From a checkpoint of a small mixture-of-experts model trained on Wikipedia.
Size: 9 layers, width 128, vocabulary 2048, 16.8M parameters.
Experts: 160 experts in each of 8 layers, a softmax router.
Training: a variant of Adam for the experts, 829M tokens, 6325 steps.
Below are experts of layer 2 (counted from 0) of a mixture-of-experts language model. Rows are named router (the router's row for the expert) and show model dimensions 0-127. Each number is 128 + 32 x the weight over its row's rms, rounded and kept within 0 to 255.
After each expert's rows: a language model's description of what the expert responds to; "mostly gets" lists some tokens that are sent to it at least half of the time. This comes from a sample of Wikipedia text that the model never trained on.

# expert 10
router [102 170 120 150 113  88 132  84 123 140 169  92 146 178 137 144  83 118 124 116 164 146 188 113 110  66 168 146 173  92  99 132 114  71 139 125 138 147 153 171 103 178 147  93 116 160  98  80 118 106 104 126 100  95 138 163 180 180 109  99 149 178 123  95 187  90 131 107 113 102 107 158 133  87  91 137 127 181  82  84  90 121  83 119 102  96 104 210 157 108 133  89 142 186 108 127 171 164 114 113 125 131  82 138  76 115 145 134  99 114 106 140 155  84 118 147 157  80 149 171 175 156  70 181 113 100 153 177]
It responds to: Biographical time words
mostly gets: " first", " one", " years", " him", " later", "art"

# expert 22
router [140 145  93  88 199 137  54 132 177 133 176 154  93 135  63 125 136 115  89 146 139 118 127  84 110 132 129 126 132  99 128 155 127 157 164 143 139  91 123 174 142 123 132  87 104 151 106  93  74 111 161 138  75 119 182 178 133 107 102 133 174 152 102 100 140 135 139 135 126 186 133  99 169 111 135  82 157 140 114  81  75 132 132  85 180 124 132 197 138 127 142  84  73 165 111  89  65 142 125 131 128  93 111 160 117 168 147 214 116  81 164 115 129  74 150  94  85 113  99 109 129 176  73 134 149  74 114 170]
It responds to: Consonant clusters in names
mostly gets: " f", "aff", "mm", "F", " c", " App"

# expert 17
router [105  80  91  98 142 174 128 154 140 174 205  89  96 132 113 147 119  75 120 133 106 147 116  84 183 126 112 110 112 146 154 119 120 154 176  71  83 110 116  78 144 144 169  95 155 145  58 142 166  89 159 154 123  78 145 128  96 147 133 133 114 179 125 123  82 141 165 142 147 105 122 163 108 128  75 173 106 202 135  92  92 146 173 170 139 141 139 115  97 101 120 146 143  86 207 145 142 110 156  73 156  67 100 139 155 139  64 128 128 150  89 121 112 128 155 175 102 110 120 162  91 171  63 141 136 172 165 150]
It responds to: Verb stem pieces
mostly gets: "cast", "round", "hop", " up", "ay", "app"

# expert 26
router [151 124  42 182 156  92  73 127 121 117  85 121 142 185 130 142  85  79  85 117 159 121 179 141 141 186 111 117 115 112 165 173 172  97 120 161 100 146 158 169 137 134 116 106 129  99  97  96  74 103 138 118 151 129 101 109 123 104 165 114 125 123 115 145 140 163 136 106 111  85  70 102 173  90 139 116  78  91 131  95 176 156  83 135 145 160 156  65 101 128 147 104 103 159 124  96 158 171 115 126 133  85 183  85 118 151  95 153  86 146 168 118  69 107  96  60  93 120 174  77  83 143 139 160 141 151  90 184]
It responds to: Name endings, coordinate marks
mostly gets: " Ra", "as", "---|---|---|---|", " Ex", " Art", " Re"

# expert 36
router [107 174  98 108 172 169 156 139  57 152 165 166 141 150 108 119 181 160 179  91  93  95 108 169 161 110 182 136  79 105 130 155 166  98 112 143 112 166 105 157  95  91  79 138 112 109 173 184 160 112 106 150 144 185 117  82 107  73 134 172 134 127  89 156 143 144 138 175 143 128 129 170 124 134 162 164 143 133 129 111 176 160 139 157  82 119 122 103 109 122 157 169 112 125 134 125 172  87 222 114 122  85 146 146  65  91 207 111 125 164 103  56 136 109 123  88 128 120 139  87 143  99 147  98 112 139 168 117]
It responds to: Prepositions after verbs or nouns
mostly gets: " for", " in", " to", " into", " As", " with"

# expert 60
router [171 176  74 122 113 158 186 101 130 166 149 128  57 140 101 145  80 137 104 108 130 114 153 113 117  96 147 118  98 136 154 183  94 135  70 114 125 137 125 161 119  90 148  86  73 194 171 112 126 102 125 133 181 133  94 155 151 132 115 152  90 156 171  60 111  73 127  52 109 134  64 176  93 163  93 162 142 159 142  99 125 129 128  97  93 118 113 162 152 121 130  78 134 176 124  74 128  71 129 141 136 115  95  80 154  86 192 154 154 129 116 140 113  92 132 159 138  65 120 150 122 195 115 136 140  89 143 167]
It responds to: Adjectives and determiners
mostly gets: " that", " first", " new", " after", " only", " some"

# expert 25
router [158  90 200 101 113 150 157 162 121  70 190 142 182 137 122 158 157 103 131  97 133 132 140 152 103 107 184 199 110 124 171 149 194 164  69 146 141 140 104 151 103  88 105 113 103  68 135  75 169 108 174 113 135 116 162  94 105 128 145 130  97 145 182 120 141 151  81 106 129 108 112 119 114 144 104 124 142  85 174 136 158 123 142  70 107 148  96 115 133 172 122  89 163 136 182 148 172  91 180 141  74 169  67 160 162 121 148 123 148 145 151 124 144 138 197 125 156  97 126  96 198 133 118 165  92  87 138 100]
It responds to: Articles and prepositions
mostly gets: " the", " a", " on", " The", " from", "The"

# expert 43
router [166 160 157 196 122 106  98 137  71 108 157 180 185 157 153  88 146 113 169 140  68 113 151 176 102  84 181  98 102 108 136 129 109  98 124 147 121  91 143  79 118 131  50 147 135  98 129  98 140 158 155 124 124 157 119  76  69 147 194 126 130  93 124 140 181 147 156 134 114 181 117 126 154 114 170  95 162 103 159 119 155 136  96 113 115 136 195 115 188 147  91 189 182 140  90 118 168  69 125 114 146 108 113 193  89 107 163 167 138 156 162 115 149 120 122  96 104 115  89  87 131  92 163 148 150  99 117  92]
It responds to: Of and -ian/-al pieces
mostly gets: " Al", "ian", " of", "han", " American", " against"

# expert 41
router [ 79 125  97 144  81 133 149 103 178 142 136 109  77 163 135 175 146 141  81 127 187 127 116  88 163 113 164 114  93  79 156 181 104 138 152  97  55  98  92 140 149 134 145 158  88 186 189 167 110  63  99 176 132 116 149 128 119 123 148  76  96  95 112 112 135 116 170 117 140  86  71 125 106 123  86 100  91 152  83 127 107 104 117 131 158 156 185 137 117 115 102  86 111 181  90 108 172 114  70 127 179 119 139 139 135  78 101 159 132 147 195 174 135 116 140 165 175 108 160 104  99 160 104 179 174 117 115 133]
It responds to: Leading digits in numbers
mostly gets: " 1", " 2", " 4", "2", "1", " 5"

# expert 12
router [123 128 126 142 129 120 128 140 126  46 130 105 117 133 198 159 117 120 127 121 146 139 142 123 146 162  83 102 117  71 136 117 144 151 173  93 137 133 127 140 129 104 181 152 121 106 111 132 150  93 132 172 149  80 156 154 173 219 139 124 149  82 114  96 122 107  85 114 135  78  69 163 132 138 119  71  82 157 119 145 146  82 136  85 189 173 105 198 125  86  76 145 135  96 160  95 166 117 101 120 189 110  91 180  85 175 185 161 160 139 175 112 208  95 111  88  95 146 143 128 130 106  86 166 135 126 110 137]
It responds to: Consonant-cluster word pieces
mostly gets: "ct", " Mo", "pt", "ov", "vol", "ev"

# expert 9
router [ 83 208  89 104 114 187 148  72 118 155 119 120 125 135 142 116 108 132 194 154 182 106 171 148 131 109 179 133 161  84 128 126  80 112  86 146 120 185 143  96  99 152 144 137  75  43 113 120 113 177 113 119  71 145 130 154 164 117 132 179 175  87 176  83 180 147 137 178  99 132 117 104 108  73 138 127 108  89 155 131 147 156  96 138 150  94 122 107 173 130 170  85 118 129 148  97  98 139 144  67 141  98 100 139 148 144 168 129  87 180 144 120 188 119 134  95 160 135 157 194 112 114 108 119 108 121 153  76]
It responds to: Narrative connectives, possessives
mostly gets: " their", " its", " had", " became", " being", " known"

# expert 31
router [131 101  91 146 141 162 144 125 152 134 157 129 142 170 130 189 140 111  95 188 198  87 145 102 124 168 111 135  78  49 195 152  99 138 199  73 112 109 116 139 152 116 144  67 105 182 138 161 171 123 121 149 106  73 118 153 125  86 113 117 102  75  99 135 122 111 191 135 130 136 142  88 142 130 118 159 110 168  73 122  85 116 138 127 159 166 157 164 131  91  61  91 122 145 118 117 170  81 136 170 134  84  84 122 106 116 177 190 122 117 130 146 111 109 129  99 166  84 143  90  95 164 124 109 165 155  66 124]
It responds to: Letter f and z
mostly gets: " f", " F", " He", "z", " Sch", " car"

# expert 6
router [ 61 182 133  98 118 166 193 111 141 160 125 167 193 145  97 101  63 146 128  91 128 126 162  99 124 107 122 149 128  94 153 113  97  70 160 102  93 206 174 159 136 119 115 185 122 116 177 126 118 146 141 201 147 103  97 128 141 142  88 105  86 170 127 125 171 156 135 163 132  79  99 149 152  49 125 146  74 103 100 130 126 165 166 149 115 150 115 109 166 100 174 141 148 151 171  90 151  72 129 159 114 104  97 128 161  98 201 128 144 146 113 121 128 153 153  96 140 131 128  74 179  86 135 179 115 135  95 133]
It responds to: Past-tense verb endings
mostly gets: "born", "ed", " Born", " moved", " began", " established"

# expert 19
router [ 94 129 170 104  98 139  90  85 156  63 154 143  93 152 117 106  75  51  84 104 159 111 108  93 105 159 139 114  79 156 140 165 106 142 114 132  78 125 121 143 155 164 174  93 115 115 165 143 139  90 153 167 116 192 126 108 151  85 118 123  81 164  93 123  75 147 146 171 165 138 115 154 206 107 168 101  67 130 170 191  85 125 165 125 119 157 119 158 182 100 131 135 171 142  89 125 119 123 109 153 149 141 110 148 134 109  81 152 174 108 115 159  83 156 135  79 122  58 151 102  94 138 111 132 134  58 166 150]
It responds to: Infobox colons, spaces, numbers
mostly gets: "land", " f", " 100", " km", "′", " found"

# expert 15
router [139 173 122 145 135  90 107 102 139 117 184 149 171  92 139 113 137 145 113  93  85 105 159  98  86 191  70  86 220 136 151 112 160 173 144 102  98  68 104 123 141 140  94 156 137 137 162 161  87 185 132 147 118 124 113  87 136 120 111 176 169 106  90  99  90 132 112 144  87 133 134  93 164  77 189  80 129 105  91 112 112 132 124 115  89 122 130 196 192 136 105 163 126  95 147  43  87  86  91 133 156 122  66 138 116 200 118 130 167 142 158 136 163 131 129 131  91 170 119 101 145 127 112 134 145 115  98  96]
It responds to: Mid-word consonant pieces
mostly gets: "d", "nd", "ph", "mm", " Ad", "rd"

# expert 51
router [142 165 176 108 157 106 152 161 113  73  79 178 153 150 149 103 131 130  90  89 129 129 106 152 145 153 136 150 142 137  62 108 119 109  98 122 190  79 187 175 139 109 160  86 113 136  64 101 133 150 180 104 114 104 114 157 151  95 173 119  95 140 123 131  96 115  90  74 142 190 201 109 112 170 194 141 162 139 143  78 146 136 163 143  86  97  76 108 178 150 114 129 194  93 120 118 155 175 117 120 140 183 161 108  90 114 102  90  87 155  83  94  76 135 114 140 153 126 137 123 121 153 195 103  98 122 141 126]
It responds to: Spaces, hyphens, brackets
mostly gets: " \"", " (", "–", "/", "(", "–1"

# expert 27
router [164  66 138 123 120 135  91 133 150 126  68 164 164 114 161  81 118 153 206 103 101 166 163 147 136 152 117 109 118  97 133 127 160  89 134 170  88 150 136 104 134 127 148 133 169 158 112 104 124 117 178 103  88 142  92 124  75 120 128  78  97 180  80 171 145  55 155 120 147 157 107 179 128 162 189 183 122  85 112  75 104 133 122  98 108  79 139 157 114 113 166 187  81 156 113 101 143 133 101 147 128 112 141  89 180 137  96 116  83  96 147 148 158 134 135 157 189 118  80 101 157 105  92  63  95 133  99  68]
It responds to: Closing punctuation
mostly gets: "\"", ").", ");", "]", ")", "."

# expert 30
router [174 120  98 118 139 139 119 162 130 115  53 152 123 157  96  59  99 156 158 140 137 121 176 166 120 137 115 124 110  98 100 107 189 143 155 168 145  84 131 104 119  70 148 115 195  86  76 171 194 125 156 127  97 170  80 142 113 188 143 100  98 151 100 117 117 132 133 145 129 185 171 166 129 196 152 153 117  90 206 103 108  99 137  86 150 147  95  98  84 142 133 141 168 142 141 113 135 115 201 111 123 118  98  93 165  95 110 102 142 115 138  84 163 155 164 123 145  96 110 143 171 127 130 118  41 113 172 135]
It responds to: Table cell separators
mostly gets: " |", "|", ";", ");", "|---|---|", "),"

# expert 21
router [141 111  67 180  99 116 166 175 113 121 130 172 167  81 140  90 116  92 111 113 122 131  52 124 121 202 130  79 109  91 172 142 187 172 158 157 156 119 132 130 153 181 111 156 135 170 116 111 152  98  86 135 116 112 133 105  55 164 122 157 141 103 144 107 126 143 120 121 110  54 103 114 134 176 172  83 174 122 112 119 143 151  85 106 135 167 100 133  75 139  72 105 106 134 108  93 153  87  96  95 128 124 117 112 132 123 159 121 130  88 152 134 159 146  86  67 148  93  78 173 119  72 191  61 152 164 138 121]
It responds to: Mid-word syllable pieces
mostly gets: "de", " Am", " hold", "log", "ı", "ev"

# expert 52
router [121 135 171  94 120 155 172 133 127 141 104  92 103  70 101 152 106 141 191  91  35 213 153  86 124 123 137 123 115 164 128  82 102  71 105 160 148 185 134  79 118 124 184 101 133 143  86 135 125 170 120 128 152  79 168 124 167 136  33 132 112 171 100 130 165 134 114 119 134 118 105 139  86  96 151 189  86 158 141 170 159  90 134 149 120 131 168 149  97  91 115  98 106 124 120 146 128 177 209 138  84 116 146  88 132 150 122  85 119 197 154 100  92 107  89 151 141 106 103 150 113 128 130 116 109 119 148 144]
It responds to: Line breaks and heading nouns
mostly gets: " work", " film", " career", "view", " life", " program"

# expert 54
router [183  62 133 190 112  99 133 100 140 140  71 147 127 137 126 149 124  85 213 148 104 177  96 119 102 172 109 181 106 149 142 113 174 110 160 124 110 134 116 154 112 117  86 113 106 129  45 199 166 137 144 159 131 127 156 175 146  90 159 143 102 165 137 108 166 167 140 113 189 109 104 199 185 157 111 120 145 125 104 183 123 122 111 125 155 107 117  85 178 113 165 167 121  45 147 134  96 171 110 121 147  79 169 153 146 106 118 100 117 137 135 152 116 200 109 147 119 136 151 104 123  97 139  90 150 180 101 120]
It responds to: Plural s endings
mostly gets: "os", "es", "s", "as", "ities", "to"

# expert 39
router [153  86 143 170 102 173 123  92 131 186 138 121  68 168 102 163 157 174 159 125 190 129 106 100  76 161 141  86  77  98 139 138 153  69 105 143 117 192 119  99  87 170 149 121 109 184 147 143 184 160  97  44  67 169 155 128 125  71  99 154 116 119 174  99 152 161 115  89 109 129 120 136  98 162 182 148 107 119 165  87 108  63 116 139 110 107 105  99 155 127 156 143 133 125 159 131 130 187 114 136 112  91  94 207  99 145 116 116  74 113 113 139 157  98 148 125 120 109  92 120 108 146 101 117 152  84  92 128]
It responds to: Auxiliary and copular verbs
mostly gets: " are", " had", " were", " has", " have", " was"

# expert 40
router [110 149 203 179  90 123 147  69 171 118 117 110 107 180 121 139 165 144  91 113 139 137 108 123 182  97 125 156  79 101 152 142 103  65 142 146 155  81 174  96 111 199 147  92 113 185 148 119 149 104 124 178 122 127 151 128 157 122 148 118  83 171 133  74  79  86 160 115 147 140  78  90 138 155 144 117 111 123  95 108 125 186 169 116 129 102 130 123 102 133  73  73 120 130 129  74 161 173 115 130 173 152 158  74 146 100  76 134 108  95  75 159 110 159  62  90 168 145 144 119 103 156 156 139 163  64 129 132]
It responds to: List item hyphens
mostly gets: "-", "•", " ==", "==", " multi", " Ke"

# expert 23
router [104 129 109 134  91 141 146 120 179 148 135  95  80 164 163 193 163 121  70 128 177 119 141 116 168 100 112 119  76 103 187 174 106 124 153  85  79 105  97 139 141 161 159 174  71 172 185 140 118  81  93 150 125  86 184 118  89 133 158  84 104  87 125 104 131 124 192 138 149  97  80 113  98 119 110  75  88 157  81 102 105 128 120 135 120 158 160 137 118  93  99  84  94 167 101 151 186 108  69 109 170 113 116 170 139  91 107 159 140 146 165 195 122 122 132 130 157  99 140 106  81 162 108 169 176 119 123 159]
It responds to: Digits after dashes
mostly gets: "7", "–20", "41", "1", "q", "8"

# expert 57
router [ 97  92  84 153 160 102 150 118 108 162 137 181 117  64 149  73 121 145 168 176 116 141  98 200  72 131 131 105 171 127 140  87 137 121 172 105 154 108 144 123 160 142  65 123 148 131 123 138 160 142 143 165 150 105 142  97 130 129 187  76 163  91  58  83 164 150 144 157 181 125 183  82 163 157 183 118 123 114 126 130 126 128 122 112 175 134 167 153  73 164  70 192  93 159 133 106 115 131 123 123 116  82  87 128  72 202 167 151 134 130 152 115 106 124 109  93  75  88 170 141 119 110 142 117 165  93  99 136]
It responds to: Name-internal syllables
mostly gets: " Republic", " Win", " Martin", "ill", "han", "ã"

# expert 1
router [131 141 126 117  68 165 122  87 192 109 118  84 134 130 111 163 132 116  94 127 201 118  90  94 192  45 136 110 132 135 153 181  67 134 103 167 114 109 143 147 159 193 151 156  74 142 146 107  61 128 146 112 114 100 129 102  74 131 166  97 131 139 203 132  91 178 157 150 101  99 107  71  72 100 121 108 102 104 117 103 125 121 133 172 105 124 118  52  74 125 186  89 172 166 116 206 156 130  99 111 111  94 137 139 141 123 116  86 127 106 184 136 123  85 135 107 132 112 129 163 123 141 124 133 109 144 119 125]
It responds to: Mid-word pieces, show verbs
mostly gets: "udi", "que", " show", "age", " feature", " You"

# expert 13
router [125  49 132 169 129 122 119 127 147 141 112 191 117  99 151 123 136  89 180 187 108 131  65 119 112 148 194 153  88 110 133 114 140 160 203 108 145 188  93 132 148 121 112 138 146 151  91 125 157  97 191 107 156 144 113 123 193 141 160 116 172 119  97  86 189 136 117 108 195 120 124 170 187 184  81 118 118 142  95 125 108  95 150  87 130  80 140 105 156 131  86 142 113 158 126 131 154 115 140 163  95  93 132  83 153 152 141 133  79 155 147 112 163 193 183 141 102  84 122 160 124 105 191 114 152 112  81 154]
It responds to: Name and word endings
mostly gets: " people", "ities", "ki", "ai", "her", "ji"

# expert 47
router [136  98 106 166 111 112 154 122 125  79 176  60 150 175  50 158 141  82  96 163 182 146 121  84 173 117  77  86 103 157 169 142  81 109 104 123 119 120 119 160 140 139 158 109 125 178  92 147 144 101 108 142  75 123 163 105 150 148  96 131 134 129  72 121 192 200 143 145 152 133  99 137 103 144 135  78 127 147 131 148 161 104 144  93  99  88 171  83 109 108 169 107 116 113 106 124 139 145  98  95 133 111 187 163 121  95 112 101 157 143  47 155 189 165 160 110 123 137 108  54 108 145  92 178 185 129 118 133]
It responds to: Plural endings
mostly gets: "es", " people", "ities", "ations", "ers", "s"

# expert 4
router [146 163 108 105 130 201 130 134 103 134 116  84 160 211  98 146  80 186 114 132 149 162 148 174 173  85 113  81 161 126 148  97  91 179 173  96 116 117  94 134 147 129 112  93 165 133 133 152  89 111 154 175 105  96  72  83 134 134 162 118 130 103 119 113 117  78 151 146 152 157 147 151  76 134 102 203 132 144 170 109 150 128  91 187 135 176 175 113 112 109 132 110 117  97  94 117 132  63 104 100 155  80 154 107  64 126 158 142 133 188 163  82 142  75 141 152  94 122 154 109  87 144 104 163 135 133 137 193]
It responds to: Mid-word fragments it/ar/ur
mostly gets: "it", " war", " August", " September", " event", "at"

# expert 56
router [133  81 157 153  60 120 136  96 117  79 102  95  78  83 143 104 153  96 178 122 147 138  85 142 150 134  70 172 102 138 110  93 134 103 163 139 137 149 102  73 188 103 146 134 110 120 137 182 177 133  91  88 180 167 131 143 169 157  91 137  79  94 135 149  91 110 142 162 176  88 138  64 135 106 141  63  71 109 109 151 130  80 133  93 115 138 147 177  97 132 139 138 110 107  98 152 121  82 117  96 122 114  84 149 157 160 132 129 122 174 193 182 100 106  76 107 126 100  63 160 125 147 151 126 144 123 189  84]
It responds to: Abstract noun suffixes
mostly gets: " program", " Council", " addition", "struction", " system", "form"

# expert 28
router [104 121 107 155  66 130 173  86 182 121 163  77  85 160 152 167 151 112  78 145 188  88 136  95 171  94 128 106  82  92 164 161 105 141 161  94  64 124 108 157 167 183 167 152  60 171 183 124 116 111  87 182 116 102 151 113 117 134 147  88 106  92 120 107 103 128 169 147 142  97  71 127  93 130 112  86  95 165  78 100 102 130 115 140 154 145 155 119 121  99 110  96 114 163  68 132 175 120  72  89 172 104 122 158 139  97 114 138 131 135 174 172 155 101 148 136 160 101 164 103  84 158 123 154 183 145 122 154]
It responds to: Table rows and dis- prefixes
mostly gets: " dis", "–20", " De"

# expert 59
router [126 147 134 104 166 104 140 134 166  78 150 164  97 176 132 152  89  97  91 153 161  66 144 128 120 186 160 154 112  69 135 168 112 163 134 125 108 114 126 143 145 169 134 136 114 184 120  61 139 129  72 130 112 147 112 119 162 152 163 118 131  87 151 105 143 150 174 153 154 119  83  93 129 110  89  64 161 122 117 120 121  84 123  36 107 190 177 157  80 103 124 119 104 172  92  79 174 180  90 127 197 110  59 155  84 104 164 113 113 131 183 161 151 114 124  99 146 119 129  95  95 154 147 151 132  98 125 174]
It responds to: Adjective suffixes, table pipes
mostly gets: "able", "+", "ible", " +", "ive", " local"

# expert 32
router [103 121 121  47 129 158 100  97 139 102 139 152 149 105 102 111 123 112 109  78 128 107  98  83  89 102 135  83 103 140 141 110  92 110 114 112 186 101  88  85 157  89 169 100 109 128 102 142  97 132  76 148 182 101 113 124 164 149 135 147 154 113 153 150 119 105  94  69 100  92 108  55  99 150 163 118 113 157 145  60 176 201 124 160 162 141  70 141  66 151 179  92  67 120 150 166  95 195 120 155 117 159  91 102 142 117 123  88 143 121  82 176 140  57 112 101  94 134 162 116 166 145 110 133 144  96 149 150]
It responds to: Prefix and verb stems
mostly gets: " re", " ex", " d", " sp", " ch", " un"

# expert 53
router [189 133 192 137 145  89 166 163 104  97 157  70 132 151 148 138 128 116 115 110 125 119 132 185  51 114 184 115 177 162 130 141 144 176 100 129 148 152 148 188 102  80  78 117 107 103  93 116 141 112 148  81  69 142 108 124 128 126 142 144 154 138 164 136 108 141 130 149 111  81 127 136 130 176  79 177 156  90 168 130 184 123  70 124  88  95 124 135  94 139 109 138  89 143 146 137 158  78 207 164  87 163  83  80 154  97 188 148 184 114 106 110  93  81 139 117 115 101 103 106 184 115 164 160 121  86 134 137]
It responds to: Articles and determiners
mostly gets: " the", " a", " A", " In", " The", "The"

# expert 18
router [120  99 158 178  84  95 129 183  99 143 146 147 102 148  84 101 120  96 148 132 146  69 139 159 127  91 160  67 119  96 124 113 122 106 109 146 137 177 128 154 120 113 142 151 174 110 129  85 176 136 140 106  97 155 148 102 157 184 162 185  82  98 134 158  97 166 165 141 140 111 172 147  90  91 144 145  85  80 141 135 188  92 106 110 135 102 189 166 134 175 114 101 139 173 100 114 154 109 225 157 102 159  78 153  89  82 164 144 122  88 149 150 149  93 202  60 158  97 129 114 128 134 123 136 140  73 112 133]
It responds to: Copulas and field colons
mostly gets: " was", " is", " On", " were", " are", " been"

# expert 61
router [ 97 104  95  82 119 100 128 139 172  88 124 174 174 149 124  91  77 130  74 159 124 172 161 144 137 133 155 159 143 186 144 170 120 134  64  84 141 143 127 120 145  63 165 141 141 159 139 121 167 137 170  93  76 141  88 177 153 119 158  94 122 139 105 143 164 142 132 117  91 105 186 107 103 103 108 160 161 171 132  89 124 178 187 170 164 163  64 130 150 147 124 107 175 144 119 188 161 180  84 128 147  89 174 121  76 130 125  77 121 195  75 110 105 107 178 174 129 173 156 112 159 121 137 128 129 133 143 141]
It responds to: Spaces and main- starts
mostly gets: " main", " per", " ", " pro"

# expert 44
router [110 136 137  74 123 113 100 142 131 193 139 126 200  66 126 153 150 119  86 146 160 169 138 102  91 106  94  88 149 158 155 160 147 114 145 158  73  71  78 175 178 157 121  76  95 140 195  88  99 168  51 130 154  78 113  59 101 171 150 119 116 159 133 126 101 117 130 176 107 139 106  71 127  91 129  92 120  85 109 129 127 153 107 130 114 148  90  97 179 135 110  93 150 143 119  80 148 110 158 126 152 123 122  64 147 164 165 150  95 135 106 147 156  75 137  96  71 200 149 112 142 106 146 126 127  96 125 146]
It responds to: Er, il, ad, ch pieces
mostly gets: "ad", " Ch", " Com", " Sh", " Col", " ch"

# expert 34
router [125 134 110 144  89 122 171  99 175 126 141  87  90 164 150 176 140 129  69 165 185 106 140  95 163 100 147 119  84  89 174 175  85 143 152  91  50  93 101 136 162 153 154 143  67 170 186 139 105  89  90 156 132  86 156 120 105 113 146  87 108  88 131 116 116 150 180 157 129  99  68 144  87 124 105  96 100 166  79 105 108 149 113 114 139 157 182 141 107  95 112  71 107 169  88 118 178 123  84 106 168  92 114 169 129  84 114 153 128 140 167 175 131 109 145 129 155  97 172 105  97 151  92 158 189 134 118 159]
It responds to: Foreign-script and name initials
mostly gets: " A", " 2020", " N", " Vi", " As"

# expert 50
router [ 51 126 115 137 100 125 107 115 104  71 143 157 153 105 128  83 101 130 106 156 114 129 159 165 137  57 163  52 159  94 171 100  85 110 127 109 110  79 130  85 125 170 121 101 132 131 123 158 123 126  97 137 174 148 152 110  36 140  99 119 127  91 119 186 171 177 135  88  86 159 169  94 130 101 152 118 124 185 125 142  90 109  98 115 128 170 161 199  89 105 104  75 133 170 102 186  83 130 109  83 119 164 128 182 104 119 153 144  97 116 164 115 126  93 119 143 135 141 136 102  73 124  91 142 170  62 107 144]
It responds to: Sports titles and seasons
mostly gets: " part", " season", " form", " sign", "fin", "leg"

# expert 58
router [151  64  67 144 125 147  92 127 156 155 132 131 143  84 162 145  99  69 154 162  89 186 125 155 103 162 109 163 151 117 109 119 204 172 182 111 100 123 106  98 103 121 135  82 131 149  98 175 198  97 172 159 178  96  91  99 113 175  94  96 107 103  76  98  82 116  72 146 135 116 131 104 146 124 108 118 130 194  98 105  81 129 166  98 140  94 121 110 178 168 103 143  86 155 114  93  82 128 116 131 133  97 102 113 134 173 114 149 111 151 154 102  87  91  93 163 112  87 128  88 184 147 182 119  74 109 147 127]
It responds to: Consonant pieces mid-word
mostly gets: "%", "ov", "w", "ow", "ough", "pp"